config.yaml
n_experts: 80
normalize_top_k: false
routed_scale: 1.0
balance_loss: 0.00456
balance_bias: false
init_std_router: 0.0133
vocab_size: 16384
optimizer: "soap_variant"
beta1: 0.95
beta2: 0.95
grad_clip: 1.0
batch_tokens: 131072
seq_len: 1024
steps: 3669
dataset: "wikipedia_en"
Below are experts of layer 2 (counted from 0) of a mixture-of-experts language model. Rows are named router (the router's row for the expert), gate (a neuron's input weights, with its number), up (a neuron's input weights, with its number) and show model dimensions 0-63. Each number is 128 + 32 x the weight over its row's rms, rounded and kept within 0 to 255. Numbers have three digits each.
Before each expert's rows: "comes after" lists some tokens at least twice as common just before its tokens as in all text; "gets" lists some tokens that make up at least twice as much of what it gets as of all text. This comes from a sample of Wikipedia text that the model never trained on. Tokens count by the router's weight.

# expert 37
comes after: "0", " | ", "\n", "2", " the", " ="
gets: " | ", " from", " of", ")", "- H", " and"
router:119146084202071182146163057107068211087104075100104150099119153080086093133116142137126198085091169105079127132084126185099140094202110173147166107160153182114115142148126161078129124083151101
gate0:155096115109141152101162103087125150165160108100124145145079145097097161202083122109163163216148131143063104116050151100147112078131072129125114125106206112144171082111081137131097081143129149
up0:152088091122161065117175134137140131071148119129122125117146146152126152137066106158128144060119149192065112101130122159110163156087136155130134172171105183150129171069069142192152111166158091
gate1:113112148189147164098167147154096127154142118086136123140114139167134064097181178154116119102081131113118222134162114102100122129106092087108104108090165127106088199149098135127092162163107145
up1:118156109115122170140133145168172169142154129113108142173120137128109152093162116112061143141101147086138169159085185159141070078157108111083125092103095167103102116087140118129143150137108105
gate2:151117119142109208164134115096088209146159080060143120117160136126131083145096097129154169172184096113120139051128157180115129125104142170108102108129150107094157133109165098141149130154107121
up2:138119126153144103129125124107172115125048063123169093097098164112070123114093162188072092099159106167124107092049118129157077120103194153158193125141176155119100181151118156099109160101153143
gate3:091136085205106139198140101179086123098083115132164137149183126114106137116143099154127091120127171089119116125131153120090107132163143159082140111161197131128156121117143128118149106147139132
up3:158154143073146151115141145076165168162121116155160106100066122165061108142118139100107179153125155112097130130101060113111131132153104128166172102101174142165105063083079119146133178084112079
gate4:113107134111128129118103017115166155158187187121083139097122125169137170117153149141180135168122117093107108142119160128130124151137159060111109140155137166166155163171111144125134115141082111
up4:172118104139104116092140128128180158129098174142182143118150079099088139155151096125166149125131124110056128054170182123128135090120125139136188130125126119084123140132137031097122148084106133
gate5:174152153234123067161168132073127162130154115162132206120095127156120180163127128149148130112158169145163117165127162143137078035160094176135175117125205114114109086088118138158106098119124175
up5:148117104101106138133098146157143127179125161141103106126168160177118136092119142072077170080144066083113136142149148131166142138096109090150152161163111176170100076114088101087156121140166113
gate6:133132131177130145196160128119124123104184116069125138164109147091109134090124130048101118060114167140144120167092125127051211095141157091180096094119153181151111100193156153191061114137063116
up6:132181106093132121122148131134114133131121138115102058160148096127092112123187170179147161167114151075107161148097163112095129133137111128135081192164144100053180190167192147147158144131119108
gate7:131157155126093175151136132132096150200140138128159160159177138103148043114136151138115209130210131109092100112134177134125166169131098147076161150073140131123111119131122119161149184109183172
up7:147150181142117131036126132120133140141138136148129127078125120095171132132105099114082107109114117103107199109098141146149095141046154110121173151114116083137164140145115119073123089135057153
gate8:141074103171097121119151122067141176101187140119129122154106096184114121172129136088170074075096138182167165134099079130135126092133175112110163120122111138108159111126106142111137188052155162
up8:121101168159126136162120174141124097099088129097109098060131137109112129168123124148153129155052138045173093148128138106151145079091109209110147135087155080106104145151101071060136115127079100
gate9:122151131147151169092136120134095130098125148138105181110109132112121135171135158117078041153153130165123151172138148082174148097169059170130084094206113146088178146125142125094151123149161088
up9:116168099126131117081110095131206174142137104160160171160158082120145174155177171148143168086189084129161096120086163117079129095089137124140073147145160153040106123158092136110105107129083058
gate10:112084102150095156121129092134116136127161097181094134131134135094127086179078169186097159134167134112116088124102152178145104127153107128169186111074073152146090102160126134129118138123099122
up10:111106242127182126058120094124146181160142170085152133124156119091135156144171140156129174127137094123113133105145128119094129129127125065180124107058110140093126110110110060158173099125138170
gate11:107099188149172148131179100122165114113132108170113120098156112076094142088078144173162187168135187163107143133134082135132152115117153126099144179117136125200193115154142088175163123177084139
up11:122183085118150079075146146124103167180158161108118144173219140143127128110185108128111118079098056208105132109101052125185156115101135151138146092156046159087085100095133161147131079107125139
gate12:168119104146098186083151102129161131162124067079181110114174177076162131136171160110159174051195090062088120172155162118186106073176103171051175112204205122111126098148095143136170139155099133
up12:121128109142134149137136099132185101143150195101092084088131098112116134133096076090134086103090074105113149143054166102126080152121116087121119147109032134076115082099160183097181132158091108
gate13:157101096188092146140145055100101107125125113094165224132146171097165125110114107087083110199094158123093091083051061119143101141114130220136155146152130103132160170111122096158145132114102078
up13:056100136119122136106114187109115139094126174125121165126057147037124126140143173104131119104141123123083103189067098110121072144049146173155147106142139110071110141094120189119131156111132129
gate14:137127135170119112086126105147120157147109142102086138115059156109157091126129105098189141154140190164099121142157097162125123133105086119077179143116122103145188134097126143138137182135122134
up14:163062141141110140105138111101115129136119098127097123130127152118123076102101155095138049160141099150109086113170081124123122133060110145089108131116162150108144135061112129154137116130090134

# expert 53
comes after: " | ", "0", "; ", "3", "1", "5"
gets: " | ", "0", "; ", ") | ", " |  | ", ": "
router:119161161166077193137148012097106159064120153106067139125153153110111150128087121127183149111118148128131151131018106170084107093214136129146125134123156157138127100143125109096152117148163074
gate0:209100119102113141094153107094154111170160103125153100130111153162099123090037121138116108168143101122115085134126100146195074091128149121100150099124147099163157200164164136160144111139112177
up0:196109133153119126149123122084164078147117157153119132127121142139151099095142106108133117166098102061146118134090110140138117159190184114123203108151132198153159135227217108117122210140076156
gate1:093161122163060135129153080112073148111143094112116101187071153158095174108109153146114148096116108132158136080132150170158074176174118111174095160110089146130133118145095129133111146089155167
up1:097129131140179117106084149139138067124087183182172152102139154107130122121115113127151108172189181120091053156096126138172193145036126128109069138166154128091153138094153079096149071120154080
gate2:160175096131106087124158154126094118077126143160126122146147107120147122150101128145100083074149133134092156120133166079158158149059166101141117126115109151145135152133099105200155125145156106
up2:187141163131122137141095178122142144115155108104144120121107129176102110163131156058169103149113110121098149156182144171163111071128159138113129129140059066131131152188188155091084112119104127
gate3:077123087146142108141131115118080161102111057107132094121142179108121064152080093136180120132109125155162071141123104113128116105105157093113113107145031120146113122125127128176134151181076143
up3:128135102129135094138191147105150086127155120134096163151162086101149144107059087106157161115090119130169117086096100139137132061127090069080000116123117090130139145059128075125098160131173154
gate4:140133082147150132112137165091141097098118137118061133126154159112220178154103131117118193155127077119107160125123155082087167198068156128096136126163112139095132148135062138142133085141181107
up4:172172104165134102089114103106150170092096060170168143104196164101169111135123106066143074133139089149134129043116081144175133165109192088142131126138159111112114156095166151094097156136133139
gate5:102163141181125090081084127149131142127157106116101082176171158146108146100114182145109093128128098157150127134097152101064154089161067069127113144142157113126165140117114109152171120103163104
up5:107105103071105130162128199123126071223167092143123100122092061140123074113094119105201186144159153099132131143120132069147135111119117165121101046160130061124124089094051108119182099166095121
gate6:131114152126100078139186138122141101097156137143110130148152123199106129135094130174107157148188169140160155174133192118136146072083136095122117107150088112172181144080124143141123108082101197
up6:126188139175079144105136158157151120065065138103109058118126139185127105160126127128140111172147223112115154182121130127106102108181083099098108159197110103167111150143164165165104136127071106
gate7:117172144113139128127133181145154127104142132145162122036097164113184144148133125188137046078145137123147107130106124099068135090141089116150177078108123138146179136116073147145138137132158161
up7:121169119128034094098148131133109154087140147088146121162131131108138100085159139171067177139158124167173121122130140120118134129134177132169126150147117140168121144103162075090181176121136134
gate8:045110152155126162107123078105051120113168150128114064139150163116074194071094103137173170135103119101082126089179147090098103079102147132109138064147142161133148139165143125127125169149154132
up8:100041129120171153082134074143104137125167110174098082155138169098089191047108193103185172136083160110100138089201122138137131099081135164120157097177120143118194103130121122143151135144165135
gate9:149118148112134128105175168121169139101108169176144156182155142124122155132161156163150137139108053073101155113122064095110150111136146128117149153122093123100113120124178066156168107114130132
up9:106167154122134051100120145118123132110112064106099089138120122163148110121144124080128133141173166139188124143154134168128117124103126171128105091156159129139163141150049135111168111153108146
gate10:139190133153085075133161145092178153169150074149089178134044166114105109138137093142115179102178123152128138139134105127107145081190140106092134180140086116141096169146090086184113091110113124
up10:151147098122157074092137128118159100159157103101047166075106127118126104140131174122144072096179119099114113148119130115067143082120161134129121094155075116112128152119104109134091117176124170
gate11:062108185177151104116158047124094115098091183123079114175150150145148160125098090064163131109115071142145166142139138155144088132154144097148129129118142152115103141142150135128079113144120157
up11:118108096115165125077057141145121134129100092108111109164140128180100103101025149125107142056120110137140143092160141122146096148034119105119084155066109157145078116173119111054192111147129140
gate12:136168088129135100135150160166152149155117207141139178132124163086109134117125142082101130143142118101077166095128127137186113153151103072162100122074151184144052107093134160070137152135078070
up12:119101056121162161132157144120143132132150117143208168121126072117102152120122102184105174135120157151139138135147152142139128134173102139139107094051124134162103155109112145053115149200095098
gate13:132162091116118158166098243094141137134097170033138152140133100097133195165119108121124109125163105084117144130135104162112110145133127101204186124145100058123094097142099150136146126158123122
up13:159059116122155094101161070076112121108131080205098095158126160175163116132159170136127171077093146173145124115101172098124152072090127147040076095123166173114206144135169138139117155095167150
gate14:118141153123114127132184085153157084164124225165114115147114219133044169133159101145119136110196146118091119167140105125130114157143204111109169127101104101077067097127084163120072156130121126
up14:162184129203122117106109191116092096117098115147149145080173166076071131121116128149119111124184119047091130115109172145115078097212131119098020080108122144106107122135144077088141106172131068

# expert 20
comes after: " | ", " ", "| ", ".", "–", ":"
gets: "10", "25", "20", "24", "12", "30"
router:134132122173102188147139003125070168116111108106069128125154131091111119127082149178169137112079136152107083176033153145121098144213098177122168138133133138183104170157120143099126150154112079
gate0:116153128104087108163153155091173163114133177168103156136130100118094166117184126131144191181162108079199080139128122132166155072149173174114129059092088052128129081074124124148139104173116126
up0:099129193125093058118160064071150088132093133144163136132156119175123073144130126114142115086089133158128138127182162120119174170161116066140154094132117206087114124171162163127111133104152195
gate1:061094070116111114183134150110131135144222100127131141126125071113127071138112157057140087113095148118110108123101147050123106186151142156124087060126134166117114163120077094136197140125160115
up1:110115100082100113156143186127091112166174082142154129095130117073110128172142175037091106127057161106127158097130132108143112193121166145151121124079090210099073165116085068140115135111182152
gate2:163108077124174134145128143128131175163092221066117105129098142095098148157107122095098096148143108160115186126115165099146090130155145163115101145174083088147096086126177098154129133143132128
up2:118133190125117127152133099156145083108164048175128146121143130157142116090165118171184148156126168119138057108111093159097171115071110153172129127110181174103147140109139190121132101140154170
gate3:182092097138200139161086119128105107107120092099159079124145061088097099158137148092115172110060123155152131133091153163150150138137114094114220088162137140111121145158155128111123140151078127
up3:134127122137147132130107144113147153160121108156089073171112100112123142139126087119169178079095117153171154176114193116152152157100059070115142071185125137126087149160160098084122136122134170
gate4:180111113110144147200130146079123155119101107146125160040159086129142152149096107074145103144147149156150146167081113115161083143096133144156160146145086060177124090101153128153136089103087118
up4:138174145164132117183125100122113119161156133202119126074126107135092100142093103083086122168192164169200154119102113114105130150135110147182150146111115103112096117114107092131155069132117112
gate5:173111095132145181142182095101155187144129114110099118140158114133109139169098198044113095115075091133132091127115135069120154124142148129098098100091071150069187156113121133127113169139142105
up5:110186163149119143151063132135068097105124102165110130107098121136113105121157055220133151183145149126153188096158125193117119144121113123148117138170177140192111128119102116159149090115137136
gate6:153137126141168078167104113124080147135129136153149124147141118169091112139172171135129160117074105146142190165055173158139109090082180119101194135197102076129216064157155126151082202113156042
up6:126115130142093144142153137163183167111163157129151119099124090117173159151130118134143086126159177080142052099174051075132172096171084083165098132108148179116063163121128095149103061136109167
gate7:166139112149104136124184141122100094106153162149080080125136082123115146136147192143154099135133130160169156145168182070166130134184164077126145097184101138095158180084102137120164089120129136
up7:142055147129150103091185168078053135160124158112093084116117119155102118158088130128124095118096163139108119073115119122140099140114113162124108040104071126176108126154077155185168174093098169
gate8:154103137126114073133167143116111181163104166157137164135142143124121178153110215154102139103117120137103123124174139106175130108127118125172162100120193086179087148101093096127122106155061108
up8:121129153114140112138132200148169102160122116109111155111159152100221094128132118119120073121122097105150177114169133180152159119142115126139184192141127130181202093138159165127105149129177096
gate9:118105101162131142168071122107161137126141131180151131170113140136120160137122107087109118126127138038126081165095154119093116149126148127092172057121168135102102137138163024090173144130160134
up9:123073083142170194182066195105114173129137124121100122135167155137110135067169139142111123122141115088111083109100149142141125175170115185135195051114149167163171182119060063108117144127093118
gate10:157148099173116128118126153151102099082163161096110080103109116089095104091145187097163141108122091161172098132149115126092073180131094138111118126162145146165160091147146159144061145104132090
up10:111121088143124150153153150139128116191104108112107138102119186092137122162154187080157075111133134036114161116107192210118151100115106045125114121111193149042164112160154068132132112145111119
gate11:219194142126075108145183113143177087148115094126117160113164118148175099070181127151224114140146137169088098154184105079111104141096166135131084147120120116102146151117135175077141119129126214
up11:062091113117130095137036115125097181118127141167123090123109198113084121160093114113122107084090119109163114133137111230114175144147053130129168115123077131150125125142117151154103119123135055
gate12:074120112108087136155125105053092146132123068139056144108138093107142140156202148144072190133113132121146114110079131186172126069121199077122127145176192140147150172103205144156132097166126090
up12:139084141137090130147163073129138172139156094151070109127162127112116131078165130096102144159101170108138110108102125214144127103107180109081094160170099127118136142133140099165077116134099133
gate13:152116146093135080105155136136158092099109144119141105126085151149141085144162172120133134086173098142124067147112141112092094065092087090144090136117102172084188141154126173106126098074117212
up13:149087148088156112117157121130156094119125118123116145130096121128131076124160167110133171082205108133140021150130160124080132081112127050147099107145113179097174143132148189107122084087099192
gate14:151093184086186063192145150110102125106155109112122190160139116173153183128084107170176118134074147111119151119124117132147168106103156187129141132078063097129151115106163170174187122145148156
up14:132088088170084171071109119197125159116116129169136121086093172113135099107180153094107133157183147170127059135107126147097143144129095143168158122138146158105110169132095122114048105120098115